From a checkpoint of a small mixture-of-experts model trained on Wikipedia.
Training: a variant of Muon for the experts, 245M tokens, 4009 steps.
Below are experts of layer 5 (counted from 0) of a mixture-of-experts language model. Rows are named router (the router's row for the expert), up (a neuron's input weights, with its number), down (a neuron's output weights, with its number) and show model dimensions 128-191. Each number is 128 + 32 x the weight over its row's rms, rounded and kept within 0 to 255.
Before each expert's rows: "mostly gets" lists some tokens that are sent to it at least half of the time. This comes from a sample of Wikipedia text that the model never trained on.

# expert 7
mostly gets: " |\n", "|---|---|---|\n", "|---|---|---|---|---|\n", "|---|---|---|---|\n", "|---|---|---|---|---|---|\n", "|---|---|\n"
router [130 114 161 106 132 162  86 138  95  99 104 166 148  95 180 166 168 127 111  97 181  55 143 138 156 187 142 115  80 132 142 172 150  67 104 203 126 126 131 156 108 107 120 116 137 132 150 160 154 122 109 160  60 175  81 108 120 139  76 138 185  87 100 105]
up0 [176 106 102 152 125 144 100 191 125 129 138 168 158 141 155 158 115 122 119 152 104  73 124 127 100 148  96  84 149 110 144 106  79 137 128 146 128  75 137  78 138 115 147 126 128 171  78 148 133 185 163  91  91 148  95 171 137 103 135 181 117  77 117 139]
down0 [144 107 159 112 142 161 163 142 118 185 145  37 123 101 132 150 141 111 124  68 148 130 129 111 118  91 105 155  86 142 111 168 183 150 134 106 146 141  95 106 162 124 136 142  99 111 151 127 176  88 146 144 131  87 119 172 102 101 137 156 102  98  91  85]
up1 [108 102 120 121 111 123 135 112 114 186 113 142 133  88 146 107 125 117  97 179  66  89 165 106 148 201  80 128 126 147  90 139 101 131 131 217 135 145 165  71 106  98 114 101 171 129 130 118 135 150 120 240 142 130  70  98  64 107  66  93 154 154 114 167]
down1 [172 140 128 153 101 112  72 166 129 122 135 131 102 139  81 201 141  76 176 143  96 151 119 176 108 102 141 120 135 154 105 156 118  96  89 122 147 146  72 194 131 150 148 137 140 117 109 134 175 177  87 114 136 127  98 150 103 138 105 133 106 137 109 103]
up2 [112  76 156 236 157 180 110 167  55 119  70 132 162 147 200 150 147  99  83 106 147 126 142 172  99 119 179 116 128 152 146 174 155  85 151 147  98 125 119 174 141  89 124  99 154 161 198 110 122 118  85 141 130 145  73  61  93 137 178 157 148  68 158 100]
down2 [ 76 113 112 145 150 122 158 151 155 203 125  93 124 153 126 151 127 131 120  96 126 127 117 132  62 147 120  86 134  78  69 157  85 118 131 184  97  71 151 104 141 191 102 138  65 113 128 151 102 125 151 190  75 144 109 124  45 204 114 132 124 110 161  88]
up3 [135 140 154 151 154 136 114 121 132 147 143 124  97 131 129  98 164 149 121 150 161  73 145 161 144 148 159  65 166 112 135 101 103 126 105 149 134 116 102 161 155  89 103 109 173 148 146 164 159 138 111 104 138 138 147 135 117  97  93 171 147 115 138 185]
down3 [170 129 129 102 163 140 168 121  62 136 107  90 126 112 166 165 129  67 194 108 110  98 137 166  93  88 128 124 130 160 123 104 140 134  89  69 176 133 110  88 133 133  96 105 142 130 100 179 187  97 129  69 133 183 140 106 127  58 152 137 148 133 190 151]
up4 [130 132  93 118 156 126  73 154 148  84 117 133 129  86 119  85 119 152 169 108 132 244 115 216 117 126  95 138 148 135 150 176  51 123 178 132 152 141 114 100  84  89  77 107 115 125 132 179 140 177 112 150 129 119 110 129 206 138 165 116 115  89 124 103]
down4 [112 110 114 120 124 124 158 130 169 136 117 152 120 140 115 169  83  72 189 196  93 128 166 153 132 119 106 158 106 104 194 139 125 174 187 115 103 162 170 111 175  86 127 159 132 153 107 108 101 127 154 219 147 161 105 139 142 105  85 131 205 128 128 120]
up5 [155 163 156 128 149 153 126 108 170 137 134 169 134 157 129 134 120 113 120 130 131  64  97  74  77 176 126 159 120 115 123 129 176 108  72 183 152 138  47  75  89 185 116 160 182  99 147 118 181 164  97 150 104 140 137 131 129 108 131 156 147 145 152 113]
down5 [106 150  59 147 162 154 162 119 157 119 130 161 164 185 150 138 176  96  94 104  99 139  87 142 155 124 151 165 127 160  77 156 161 157 125 120  78 153 159 100  32 100 145 160 157 111 119 147 102 130 144 141 121  86 108 147 139 128 111 121  77 124 141  96]
up6 [135 124 139 112 116 107 148 149  79  89 125 149 142 103 132 153 134 196  73 114 137  83 156  64 189 115 149 143 100 138  58 137 130 123 116 101 171 152 177 139 117 159 154  93 155 121 108 120 143  90 117 110 108 141 119 133 114 147  61 134 169 148  87  83]
down6 [140  81 177 117 150 143 149  61 149 190 182 136  94 102 114 100 111 143 192 133  93 168  72 186 109 117 161 127 106 138 106 148  60 106 101 173 113 132  97 124  89 106 122 217 131 134 181 110 101 155  83 105 127 140 130 142 125 169 145 180 136 111 179 111]
up7 [112  96 110 142 140  37  80 117 179 160 139 153 141 116 127 122 121 190  93 163 179 148 172 115 150 123 129 193  67 136 109 136 157 139 138  74 139 120 163  89 118  98 114 146 154  62 155  83 126 119 103 172 129 114 119 122 132 106 121 149 131 118 100  61]
down7 [ 98 101  86 116 140  99  70  96 146  79 138 142  86 145 115  66 161 122 137 112 173  69 132 123 161 112 151 119 150 129 128 143 138 159 132 126 143 151  94 106 170  71 144 165  73 168 145 148 128 122 150 167 106 122 159 124  91 108  92 107 198 130 139  75]
up8 [190 107 173 119 107 175 125  92 107 155  78 175 159 124 114  76 100 139 149 127 119  79 115 171 134 128 124 170 162  88 141 137 174 146 136 114 115 137 120 132 115 115 170 170 120 105 114 156 184 140  80 182 111 146  84 123  91 134  95 168 161 156 111  77]
down8 [107 125 209  97 130 125 154 158 176 147  65  69 156 135  93 126  89 128 146  76 126 183 114 130 169  99 114 119 132 115 145 137 107 115 154 151  74 124  84 163 184  86 160  67  55  62 139 206  92 131 181 121 114 128 121 134 114 118 104 170 120 137 134 124]
up9 [162 134 176  97 105 119  82 104 120 144 144  96 143  81 151 198 125 167 133  65 130 105 132 182 142 189 118 131 112 151 176 113 132 115 176 249 153 102 130 187  98 106  87 176 129 186 116 136 166 109 120 139  96 143  94 154 169 186  76 161 163 110  85  84]
down9 [195 143 129 114 111 122 104 109  92 135 135 183 115 121 196 101 180  89 103 112 108 195 118 121 111 159 154 137  94 122 167 119 105  75  95  75  87 151 154 188 135 153 163 108 112 127 160 143 102  87 124 134 117 131 111 138 132 118 135 169 180 165  91 149]
up10 [ 93  55 187 167 153 117 154 143  84  89 134 139 167 150 128 192 108 161 130 107 188  84 139 137 117 120 126 136 121  90 156 168 167  86 199  99 143 113 104 112  77 189 104 177 144 124 146  97  76 134 130 159 105 132 110 151 121 179 152 149 134 157 104 103]
down10 [156 156 108  81 108  99 143 135 135  96  73  73 149 125 105 166 140  73 139 117 159 134 155 137  56 116 121  87 145  85 167 154  83 125  71 171  82 128  71 127 129 102 108 137 197 155 146 107  80 107 130 123 140 117 180  97 111 114 113 117  77 118 154 163]
up11 [119 110 189 115 111 100 138 152  85 136 116  90 109  90 137  98 164 205 126 101 152 122 144  71 219 124  96 139 162 107 163 109 126 117 134 141 133 155 165 164 112 100 107 134  87 153 149 145 179 141 136 163 135 142 113 229  71 199 107 120  93  88 137  91]
down11 [167 123  87 173  92 114 135 197 114 113 140 109 105  85 118  70 118 153 112 143 198 105  98  71 211 111  84 113 103 167 224 126 117  95 107 178 142 177 119 118 157 108 115 125 119  76  92 112 123 111  76 135 152 125 117  97 136 180 150  56  82 112 175 113]
up12 [133 152 102 138 122 105 173 104 189 125 113  90 112  97 100 164 126 105 123 141 167 110 132  74 113 100  74  93 127 135 151 124 145  65 158 148 120 127 136  88 135 173 152  57 155  91 146 127 105 130 144 195 100 138 194 154 149 147 118 121 120 143 131 138]
down12 [125 154 102 145  68 202  88 110 131 102 161 111 158  70  84  97 120 115 110 154  37 117 171 123 144 182 123 115 139 106 152 112 101 110 106 122  79 165 118 151  82 139 113 140 170  79 161  87 127 187 115 119 151 132 148 151 100 133 106 128 123 156 117 175]
up13 [152  97 116 120 142 167  98 166  66 146 170 126 139  80 108 140  99 170 161 124 134 111  93  96  88 188 114 122 123 146 177 138 177 126 134 100  86 159 156  96 109 127 143 104 118 173 101 186 114 165  75 171   0 143 118 120  55 132 147 144 178 117  92 124]
down13 [141 127 143 142  89 173  59 128 164 112 101 127 119 142 119 192  78 132  82 138 133 119  65 128 138 176  94 138 116 108 143 120 166 122 159 133 118 105 129 139 126 142  61 151 117 173  98  94 112 125  95 162 101  53 213 168  89 137 139  88 135 121 186 150]
up14 [108 160 140 108  98 187  70 127 151 139 100 128 104 151 128  67 166 157 119  88 111 115 156 106 165 113 106  95 128 146 139 135 133 114  80 128  95 180 109  79  92 140 182 174 100 182 144  85 132 124 149  36 131 150  63 205 114 136 159 128 118 149 150 128]
down14 [123 109 128 133 113 140 130 157 145 120  80  34  71 162 139 168 131 138 122 129  86 116 160 116  63  89 108  70  74 147 138 151 116 167 120 134  75 102 100 130 135 118 144  98 198 154 117 123 102 169 142  78 156 129 110 148 117  96 106 156 154 120 135 127]
up15 [ 77 131 113 151 146 119 131 148 137  76 125 164 121 151 136 142 163  94 137 136 149 118  92 142 101 109 136 125  69 113 112 136 117 134 153 113 132 147  82  68  99  97 122 176 146 178 164 176 142  94  24  44 105 140 150 151 138 114 143 157  66 139 119 125]
down15 [ 82 130 125 134 127 121 175 173 122  83 120 154 166 120 182 107 144 118 124 138 100 158 141 126 141 173 113 139 159  85 136 128 147 161 175  82 193 129 129 115 143 135 131 125  71 141 113 154 184 118 141  57 125  74 102 141 132 148 178 117 157 127 126  38]
up16 [101 121 123 178 125 189 123 147  81 118 162 157 120 167 149 177 128 145 113 177  98  63 198 159 128 104 122 108 148  72 113  74 100 125 121 181 192 136 173 124 113 112 135 152 131 117 122 124 167 116 154 157 153 109  96 160 136 126 115 147 138 147 153 153]
down16 [146 201 133 134 132  97  94 206 128 129 123 129 197 104 110 180 133 123  84 116 138 111 103 164 151 106 169 131 175 114  86 161  85 114 112 174 139 124 164 110  82 157 125 181  89 107 159 133 188 131 164 168 157 167 124 100 154 122  95 113  56 132 125 119]
up17 [175 117 171 119  77 147 158 167  92 160 158 152 152 121 142 102 165 148 152 116 141 143 155 134 165 110 103 172 107 143  86 135 175 140 103 136 144 137  73 123  76  84 163  81  99 117  82  97 117 145 154  59 135  96 140 110 165  94 104 122 155 133  64 126]
down17 [136 145 172 149 148 154 148 107 111 150 131 141 125 216 159 103 130 153  78 114 138 135  78 213 164 129 110 195 113 129 129 188 131 150  78 137  94 159  59 115 164  76  83  78 109 139  47 171 209 166  85 155 123 131  71 138 144 128 202 112 174 147  94 172]
up18 [104 110 133 151 142 164 136 135 140  92 116  95 102  43 134  88 123 115 125 124 183 144 127 130 114  71 119  76 165 115 174 137  82  96 124 139 104 158 146 152 141 120 104 141 123 131 130 131 121 125 103 189 146 130 157 132  65 155 137 127 135  86 147  85]
down18 [106 131 190  94 146 111 129  58 105 140  82 193 180 130 127 143  65 158  76 124 154 167 146 154 132  60 144 175 134 128 139 151 140  95 172 133  90 122 161 122 146 110 132 128  60 129 171 161 153 133 100 150 176 140 125 110 116 167 198  80 162 122 129  92]
up19 [123 115 175 100 177 118 125 122 131 134 157 127 123 134 188 164  98 155 159  76 144 139  92 199  52 162 112 162 150 163 129 164  94 139 114 173  89  71 206 170 133 172 113 122 158 144 166  88 119 116 169 188 119 103  92 120  84  83 130 151 124 140  85 110]
down19 [155 138 167 123 156 140 139 166  62 140 102  60 129  99  82 119 106 155 146 111 133 120 142 108  96  60 121 118 125 121 124 120 128 112 146 104 118 133 151  68 116 102 108  93 138 206 132  92 183 105 137 153 137  95 114 121 157  90 142 135 131 122 142 145]
up20 [ 97 168 151 101 140 186 128 122  89 145  64 136 123 129 162 122 121 111  87 113 182 129 112 116 146  94 122 108 135 124 112  67 163  94 110 189  92 128 117 138 173 139 164 121 133  67 111 110 131 129 133 132 144 140 127  54  73 139 138 111 127 127 121 144]
down20 [ 80 111 146 179 126 109 134 154 132  97  82 114 137 165 145 137 215 178 109 163 150 146 111 147 109 141  99 133 164  72 138  99 147 118  87  78 208 125  99 138 179 164  94 161 113 163  99 193 121 198  87 124  66 137 122  85 138  76 144  76  88 149 116 193]
up21 [145 170 135 129 148 121 127  69 135  86 165 145 108 115 121 184 140 147  78 174 173 106 120 116 126 141 153  90 135 187 117 127 106  92 118 154 141 163 121 119 111 134 123 148 132 159  83 132 178  69 144 112  73 157  88  80 126 158 136 137 140 110 114 108]
down21 [ 98 156 191 128  84  84 121 147 149 175 111 100 172 130 165 129 117  90 159 160 101 135 107 109 170  92  75 170 138 135 128  87  87 127 129 172 151 135 163  79  69 112 127  98  75 162  96  69 207 130 124 126 104 165 146 133  95 156  90 152 140 166 103 160]
up22 [122 165 150 126 129 129 106 151 122 149 127 143 139 125 213 126 111  94 196 144 121  66 166 116 105 159 144 153 153 152 175 154 157 104 111 119 143 182 168 161 146  93 161 109 121 156 153 133 124 124  73  99 103 162 118 127 119 110 162 139 117 149 126 162]
down22 [144 130 124 121 133  77 119  87 130 128  91 131 133 127  97  51  78 125 135  56 102 105 113 109 109 133 134  81  77  81 151  98 114  96  73 116 199 160 139 186 108 137 161 130 119 107 140 168 112 103 121 134 144 120 143 130  78  89 146 120 132 140 134 114]
up23 [132 128 135  81 106 153 119 153 172 142 121 114  69 119 116 128 106  95  79 131 192 120  91 103 166 130 116 123 133 133 160 161 144 125 125 188 144 114 134 110  92 155  92 146  85  91 136 144 150  82  93 142 154 143 101 167 142 125 124 123 122 128  87 114]
down23 [124 128 158 136  94 132  54 112 102 107 121 157 119 111 121 123 117 108 142 117 109 134 166 130 158 129 127  64 172 167  81 126 112 118  87 120 181 103  97 108 144 131 134 174 122 147 113 140  95 146 161 108 128 138 198 164 165 100 104 129  78 119 143 131]
up24 [131 111 161 131 151 122  79  82 169  95 124  68 124 101 126 142 167 148  95 114  89 118 248 133 148 122 179  96 139 153 172 171 110 108 134 174 161 158  89 110 122 156 121 133 103 131 191 132 157 149  52 135 132 145 122 119 152 123  93 145 149 114 231  97]
down24 [137  56 107  75 104 160 128 137 155 194  94 117  56 126 117  47 152 120 158 111 121 120 144  91 132 163 105 137 134 145 140 133 101 168 101  75 172 107 154  77 149 106  72 171 125 144 122 134  89 155 143 111 131 164 135  97 117 121 127  97  93  99  83 100]
up25 [147 160 127  78 141 107 163 150 187 143 130 140  97 116 125 191  92 146 135  91 140 122 110 149 141 212  41 131 109 139 175 155 137 138 125 107 124 137  93 115  91 127 127 143 118 157 184 222 204 141 156  88 102 115  81  77 168 159 156 115 104  66 143 134]
down25 [110 175 140 153 137 126 197 174 174 112  90 184 114  91 170 149  97 151 116 134 162 156 132  95 135  99 149 106 176 108  93 144 131 111 160 103 116 127  94 158 114 124 160 158 107 136  90 117 156  64 138 129 162 171  78 152 163  88 103  98  44 140 118 108]
up26 [110 122  95 106 121 192  73 156 112 124 110 138 125  93 159 148 148  63 133 119 169 114 100 136 182 125 113 149  92  80 140 113 141  79 171 163 105 152 136 149 120  95 136 126 151 214  64 168 146 114 131 156  77 112 139 106 140 114 122 101 162  84 111  93]
down26 [122 137 162 140 133 129 111 142  79 134  69 108 147 191 136 102 113 186 111 165  71 147 148 159 125 143 117 148 191 129 112 151 119 129 109 131 154 120 145 119 192 138 174  99  50  93 184  89 182 109 192 157  81 124 135 132 112 158  85 151 136 153 109 161]
up27 [157 170 115 142 129  88 132 128 119 152 110  90 168 156  93 148 100 161 137  78 144  89 155 125 189 159  61 153 154 145  79  94 131 103 111 224 143  94  98 105 112 100 129 111 135 122 164 158 182  93  92 163 130 143  82 129  75 127 126 137 114 111  85  99]
down27 [115 115 171 175 145  70 175 103 200  67 110  76 117 106 188 122 114 112 110 137 153  89 131 112  95 212  76 156  77  80 120 111 189  99 118 112 123 159 156 135 135 154 134 118 177 133 126 119 143 149 195 101 115 108 171 120 156  84 152 170 158 127  93 156]
up28 [131 120 202 116 129 169 174 120 108 150  96 146 118 122 132 105 130 175 118  79 129 127 125 178 115 161 113 165 126 100 123 165 110  96 107 141 154 105 158 121  93 136 109  94 174 150  83  83 154 164 137 169 182 158 134 184 146 119 111 137 170 115 115 127]
down28 [204 107 148 128  73 126 110  41 110  77 140 103  80 131 148  82 143 171 141 104 149  96 129 141 162 189  76 119 121 138 150  68 195 148 105 146 110 132 101 134 128 130 159 125 102 158 130 117 140 106 152  70 142 136 139 131  99 141 161  98 184 102  93 124]
up29 [151 105 164 118 157 162 136 161 114 150 121 122 134  86 139 123 149  96 122 101 152  92 113 149 100 197  94 153 201 200 156 206 134  64 166 123 152  98 104 158 145 158 170  77 153 112 128 160 161  99  98 131 118 133  82 120  58 127 129  89 105 106 129 111]
down29 [ 90 132 123 152 112 133 106 124 131 151 137 141 112 176 141 106 154 129 114 117 108 114 148 144 154 139 134 130 121 162 134 130  95 145  92 167 125  95  95 128 155 170 134 179 111  89 119 107  38 160  93 115 160 153 135 115 156  77 165 126 156 157 112 147]
up30 [100 175 160 100  84 126  96 141 115 102  97 214 126 180 133 149 136 133 184 164 151  78 150 154 121  36 158 170  97  96 159 134  83 155 134  77 119 122 130  97 131 207 103 168 126 187 104 134 138 111 129 132 111 105 124  54 123 139 144 160 128 128 169 138]
down30 [144 132 100  88 120 151  92 115 176 135  64 126 122 112  74 109 146  99 116 166 129 182 143 116 119 122 131 141 133 115 145 138 123 137 100  98 127 141 153 167 144 108  94 137 135 137  80  55 144 123 118 120 170 136 165 131 170 122 116 205 158 161 197 125]
up31 [102 151 143 124 118 141 102 110 103 131 129 123 171  92 120 150 101  88 131 114 158 110 133 156 108 124  96 129 105 140 130 155 112 130  67 163  98 150 124 126 111  93  99 122 164 177 147 120 176 109  99 137 107 125  82 109 137 109 110 114 120 133 109 113]
down31 [128  64 191 119 111 115 119 124 131 153 126 123 129 105 111 196 146  93 110 142 196  80 108  91 106 114 106 223 179 107 123 117 188 157 139 141 113 151  88 153 103 113 138 105 118 117 164  93  83 107 129 177 134 103 152 121 143 128  87  84 142 138 102 105]
up32 [126 127 126 141 146 116 117  88 147 114 130 169 114  27 158 122 124 119 127 139 152 128  85  97 134 139 141 117 134 109 135 165 148 133  88 129  75 124 121 156 110 146 127 117 147 154 186 108 142 151 137 157  94 171 150 109 113 188 128 153 163 163  87 132]
down32 [138  60 150  56 158 174 111  96 121 133 152 153 113  82  83 145  52 143  89 188 137 137 156  94  58 163 145  97 146  37 142 105 139 102 206 138 135 133 169 164 138  52  97 107  85  84 149 116 114  88 112 136 171 178 142 103  74 154  62 188 107 142  68 204]
up33 [152 119 109 125 110 124 121 151 148 142 152 154 110 122  90 164  51 104 115 169 151  41 118 142  96 138 117 105 108 132 160 162 134  87 129 172 136 131 118 103 120 164 106 106 163  84 196 147 160 103 107 112  68 223 148  72 124 175 135 163 137 124 186 130]
down33 [ 85 140 157 133 130 136 119 134  91 149 145 124 133 109 107 142 132 145 122 156 126 102 124 206  92 101 152 119 167 111  77 163 156  71 108 155 129 168 148  97 144 172  90 141 119 173 145 131  72 158 118 114 118  74 116 101 152 164  85 128 134 118 165 152]
up34 [140 106 104 137 153 160 137 138 178 143 142 160 177  44 186 152 179  91  90 105 155 104 107 135 113 136 153 111 123 181 187 160 138  81  82 147 131 156 142 123 163 111 136 121 150 118 146 157 164 141  77 148 132 144  91 152 125 122 128 117 117 101 138 140]
down34 [166 121 124 160 155  85 127 126 101 127 148  79 166 106 112 152 151 103 162 111 173 156 145 175 136 152 115 132 162 121 122 131 122 180 133  71 122 119 137 121 142 149  68 141  87 124  99 148 144  90 147 169 155  74 144 105 139 110 125 110 116 114 121 148]
up35 [177 108 143 128 108 150 148 118 177  88 134 117 156 116 147 151 138 143 183  84 122  35 150 125  94 155 108 128 143 166  86 180  91  96 127 185  98 140 158 166 121  78 141 116 124  84 127 138 175 155 121 135  80 123 139 134 183  98 124 122 159 120 150  68]
down35 [137 140  72 159  84  80 143 137 135  70 143 165 107  83  96 137 185 175 111 124 155 139  88 135 143 109 123 106 151 120  70  78 175 140 168  96 163  65  97 149 155 148 129 141 106  61 144  80 132 167 115 114  52  84 115 206 166 133 118 125 137 121  90 136]
up36 [129  94 195  77 180 135 151 125 197 126 102  84 139 125 137 118 147 157 138 161 107 116 115 160 146 154  81 115  81 151 106  97  83 113 184 163 106  94 138 169  91 130  94  98 152  46 140 112  77 124 199 117 145 149 117 109 152 102 114 162  71 146 105 113]
down36 [147 213 105  73  95 157 100 120 152 130 144  60 150 126  90 178  76 119 119 190 136 111 130  88 121 129 111 158 153 142 123 140 120 128 143 190 134 209  69 123 105 100 112 143 134 165 108  68 122 120 110 128  87 105  86 162 141 164 107 148 145 117 149 120]
up37 [123 135 144 131 158 188 134 155 141  94 149  51 138 137 111 142 255 170 146 126 131 134 131 139 114 139 153 170 154  94 104 131 118 155 165 181 181 182 142 179 111 127 122 131 160 145 122  92 142 108 134 162 127 134 103 186 141 146 116 174 162 172 113 135]
down37 [150 126 147  99 169 120 110  98 161  70  81 156 144 130  91 112 115  90 131 139 126  93 131 112 130 166 175 154  50 154  70 152 208  33 115 145 124 131 148 188 172 144 110 137  98 143 132 128 124 125 137 124 157 149 145 110 169  92 114 135  91  88  55 135]
up38 [ 42 118 153 132  63 105 116 125 116 105 130 131 164 124 111 175 135 128 106 112 103 167 157 185 126 193 163 135 106 177 197 193 119  91 161 109 177 125 124  92  83 113  96 127 110 123 135  99 127 143 140  81 122 161  98  64 111 140 147 108 183 121  96 115]
down38 [128 137 157 116  87 108  79 111 144 121 174 176 167 226 147 153  62 160 155 151 138 135  92  95 116  98 181  74 147 113  95 130 127 140 164 110 131 115  92 202 129  77 141 150 160 100 169  27 151 101 108 143 210 123  97 107 149  60 145 159  97 124 120 107]
up39 [100 139 107  77 105 152 134 104 148 181 141 108 114 125 107 106 104 179 110 162 145 117 140 137 143 126 132 125  93 208 197 110  74 149 195 109 130  60 157 143  99 183 127 128 152  98  88  93 122 187 132 157 110 104 123 136  84 148 115 121 169 142 181 126]
down39 [196 138 123 149  55  95 145 106 121 114  99 103 147 112 155  96 163 142 155 120 103 230 177  77 165 120  87 144 125 153 164 177 104  88 146 142 135 142 125 128 104 132 156 139 133 132  80 144 189 113  90 151 121 119 153 118 176 167  92 117 134 195 128 136]
up40 [ 87  61 137  96 143  66 115 121  90 105 131 165 145 149 162 160 132 132 113 119 118 108 154 130 135 107 116 100 102 160 114 145 121  91 140  85 151 111 154 159 124 110 108  95  86 172  44 169 144  68 109 128  99 166  95 101 123 156  85 173 140  73 110 143]
down40 [118 141 144 120 147 125 100 155 123 118 111 107 123 140 132  71 129 140 143 144 129 141 175 131 133  92 133 120 126 102 126 135 143 137  86  87 138 140 132 162  78  92 112 139 133 116 151 180  98 140 163 114 192 188 140 127  41 145 152 163 147 186 149 121]
up41 [140 130 120 170 162 139 156 115 185 137 152 134 161 119 120 132 128 147 150 129 110 177  87  81 121 143 151 167 153 165 147  94 171 114 142 205 132 140 126  95 139 202 180  40 177  66 150 116  95 176 167 168 118 155 147 146 120 122 156 141 102 134  85  92]
down41 [125 137 158 155 158 122 165 139 227 156  71 152 139 163  72  75 162 132 166 134 162 221  90 143 178  93 118 162 130 154 129 158 179 128 155 105 139 111 118 131  96  99  86 163 118 131 142 154 125  70 147 122 138 156 124  91 147  97 116 175 111  91 149 128]
up42 [133 200 147  82 133 116 141 156 150 126 161 144 100 144 156 184 118 162 124  85 121 124  98  74 129 168 156 133 132  73 107 177 118 108 127 171 125 126  92 121 133 155  77 135 104 130 128 133 164 179 143 117  96 145 109 141 144 146 117  26 151 130  99 142]
down42 [139 117  94 137 124 168 126 118 117 143  84 134 157  70 157 117 160 215  69 121 168 122 127  97 128 129  98 143 142 121  98  95 108  81 151 118 156 153 129 155 165 110 149  95 170 159 139 103 125  97 149 102  64 141 165 115 139 108  84 148 121  95 123 162]
up43 [ 72 143 168 150 155  82  83 105 130 172  58 139 148 164 116 102 175 189 195 114 142  90 129 130 109 196 127 131  53 161 142 143 200 172 152 118  82 154  97 148  83 128  98 137 101  89 116 122 131 140 113 134 141 188  82 136 108 172 100 128 175 159 147 147]
down43 [168 135 122  45 176  98 142 165  99 108 156 154 136 105  87 125 186 151 106 122 128 160 135 142 151 177 119 109  75 100 192  77 140 150  64 102 121  83 132 115 155  91 134 170 141  96  96 102  75 128 111 170 160 113 169 164 125 150  56 113 132 129 165  91]
up44 [147 137 155  95 121 145 103 109 137 125  88 178 169  82 146 116 125 178 158 127  60 174 124 118  57  91 107 143 154 112 130  95 157  96 145 147 117  77 115 137  95 172 118 105 181 131 122 125 165 125  98 176  94 133 126  92 100 122  77 116 138 115 102 159]
down44 [147 115 123 180 126  77 136 126 124 165 154 111 186 144 100 102  80  97 144 112 120 131 131 117 125 148 130 177 110  96 124  94 131 127 133 133 116 155 183 124  94 160 167 163 161 156  92 111  64 165  82 189  72 147  96 157 144 190 142  78 127 136 103  66]
up45 [116 119 128 135 184 161  77 133 119 154  90 132 110 120  90 118 155  99  81  97 146 137 177 159 127 172 135 171 152 119 153 140 153  90 136 133 124  75  97 167  52 115 132 152 190 110 136 130  87 130 183 142  65  86 137 103 122  74 113 143  94 114 129 138]
down45 [120 178  59 215 104  55 168 140 114 104 144 115  93 178 157 149  93 148 117 157 106 118 138 109 138  88 130 167 150 163  98 158 108 126 172 153 189 110 136 112  82 183 184 118 192 139  72 147 152 110 130  98 134 127 101 194 139 197 117 187 154 145 182 133]
up46 [177 138  86 150 118 107 138 134 138 124 164 196 101  91 122 143 143 129 135 110 149 163 162 111 159 155 171 155 123 131 108 122 109 127 149 131 128 117 103 112 128 124  93 138 148 124 111  95 121 121 143  69 118 151  66 161 102 120  91 186 126 141 131 163]
down46 [164 106  66 122 122 140 124 103  88 167 205 136 113  60 135 160  91 167 102  90 122 172 135 136  82 111 124  39 138 108 162 114 116 193 106 128 115  99 130 136 106 151  90 105 178  73 154 119 101 206 144 101 213 136 113 145 125 136  77 120 124 145 148 123]
up47 [ 86 102  75 100  75 115 115 148 137 143 182  84 124 109  91 159 139 145 151 129  94 214 110 154 135 132 138 138  94 146 149 201 118 110 131 102 132 129  90  65  64 152 126 110 154 122 113 116 134 121 108 121 162 138 132 143 102  88 144  95 165 140 129 108]
down47 [ 89 172 120 113 142 160 163 134 141 135 126 140 129 134 110 188 161 137  40  95 165 141 132 120 142  88  86 143 138 105 107 121 114 115 145 135 134 185 153  98 172 170 139 108 177 137 101 135 135 113 123 125 106 104  95 104 236  98 149  94  85 115  67 174]
up48 [140 121 117  79  95 157 143 117 163 118 146 164 152 145 162 129 102 110 136 104 181  24 155 129 175 179  80 187 139  93 190 143  86 133 131 118 149 130 147 145 165  85 165 172 123 114 144 121 124  98 107 183  45 159 154  93 108 144 103 159 173 110 109 114]
down48 [174 141 157 105 131 130 161 124  96 129 130  91 126 120 108  63  98  88 115 130 101  59 166 149 210  88 112 137 101 143 133  62 202 129  82 106 148 106 134  66 102 111 147 166 103 170 214 136 133 111 172 134 133 158 100 152  77 173  69 155  55 101  27 166]
up49 [147 122 174  91 132 129 148  95 102 171 152 116 201 147 161 131 128 160 155 107 147 137 159 149 169 147 132 108  78  55  76 112 141  91 119 188 119 128 132 137 128 137 130  99 116 135 157 123 140 178 140 159 101 146 136 169 105 114 162 154 105 180 155 142]
down49 [120  92  82  83 132 203 125  86 120 127 148 108 134 124 114 130 143 173 110 128  88 105 109 183 116  55  72 109 160 113 172  70  99 150 144 170  84 161 171 115  93  61  68  87 108 157 153 148 119 131 166 125 175  82 130 125 181 121  87 149 126 154 108 130]
up50 [109  92 163 143 101 183 163 102  90 123 167 137 119 113 126 158  89 125 161 124  86  68 172 130  57 195 129 119 119 139 158  77 114 156 110 129 185 159 160  87 122 130 125 114 112  97 138 118 171 131 147 193 102 131 179 131 103 166 114 147 154 145 170  91]
down50 [156 136  67 129 202 146 179 188 152  80 118 122 154 108 152 138 110  95 137  83 165 165 152 154  71 124 129  54 121  80 122 111 124 118  76 114 115 115 161 143 209 151 101 172 117 155  87 133 162 147 121 171 107  93 130 180 126 140  87 192 144 148 141  93]
up51 [155 118 145  96 153 168 159 171  92 138  95  69 136 118 132 173 173 159 178 115 130 102  93 159 120 107 163 146 131  63 157 151 135 206 129 119 135 117 114 138 157 167 151 133 128  54 124 127 108 140  95 219  76 125 132 119 101 129 100 155 182 105 147 113]
down51 [123 127 150 118 159 146 140 133  70 142  95 173 151 148 150 113 153 159 179 147 168  79 163 137 163 106 162 180  97 141  92  97 104 160 113  93 135 109 138  36 152 109  97 117 154  95 139 122 134 145 150 183 198 201 126 106 130 117 124 165 139 111 101  99]
up52 [101 121 156 119 130  89 110 141  81  85 151 135 137  73 209 147 122 123 106 130 124 126 142 129 157 119 113 122 110 137 148 115 153 106 167 125 175  98 175  75 123 126 117 160 103 130 164  84 140  93 189 154  81 142  87 112  85 120 106 103 168 105 150 151]
down52 [ 93 116 123 142 104 127 164  78 124 165 110  94 153 172 100 109 110 146  94 153 122 114 163 112  70 117 128 146 117  88 104 149 121 154 114 178 149  89 140 178 176 132 123 103  92 147 163 110 173 150 151 130  91 125 135 194 102 140 140 106 135  73 190  98]
up53 [114 125 144 124  94 177 165  94  96 117 142 138 121 139 148 163 142 130 124  93 164  57 165 153 176 134 180 158 125 104 143 132 128 120 115 136 158 144  65 146  99 140 120 115 149 164 122 136 125 119 119 115 124 123  92 110 138 133  92 148 160 113 108 136]
down53 [122 104 113 153  99  95 145 149 121 185 128  66 145 170  91 142  60  42 125 150 116 124 125 134  93 116 126 144 180 138 114 134  97 132 130 124  73 105 129 143 176 123  95  87 206  87 188  97 150 135 164 107  38 152 119 109 108 132  81 147 121 138 126 160]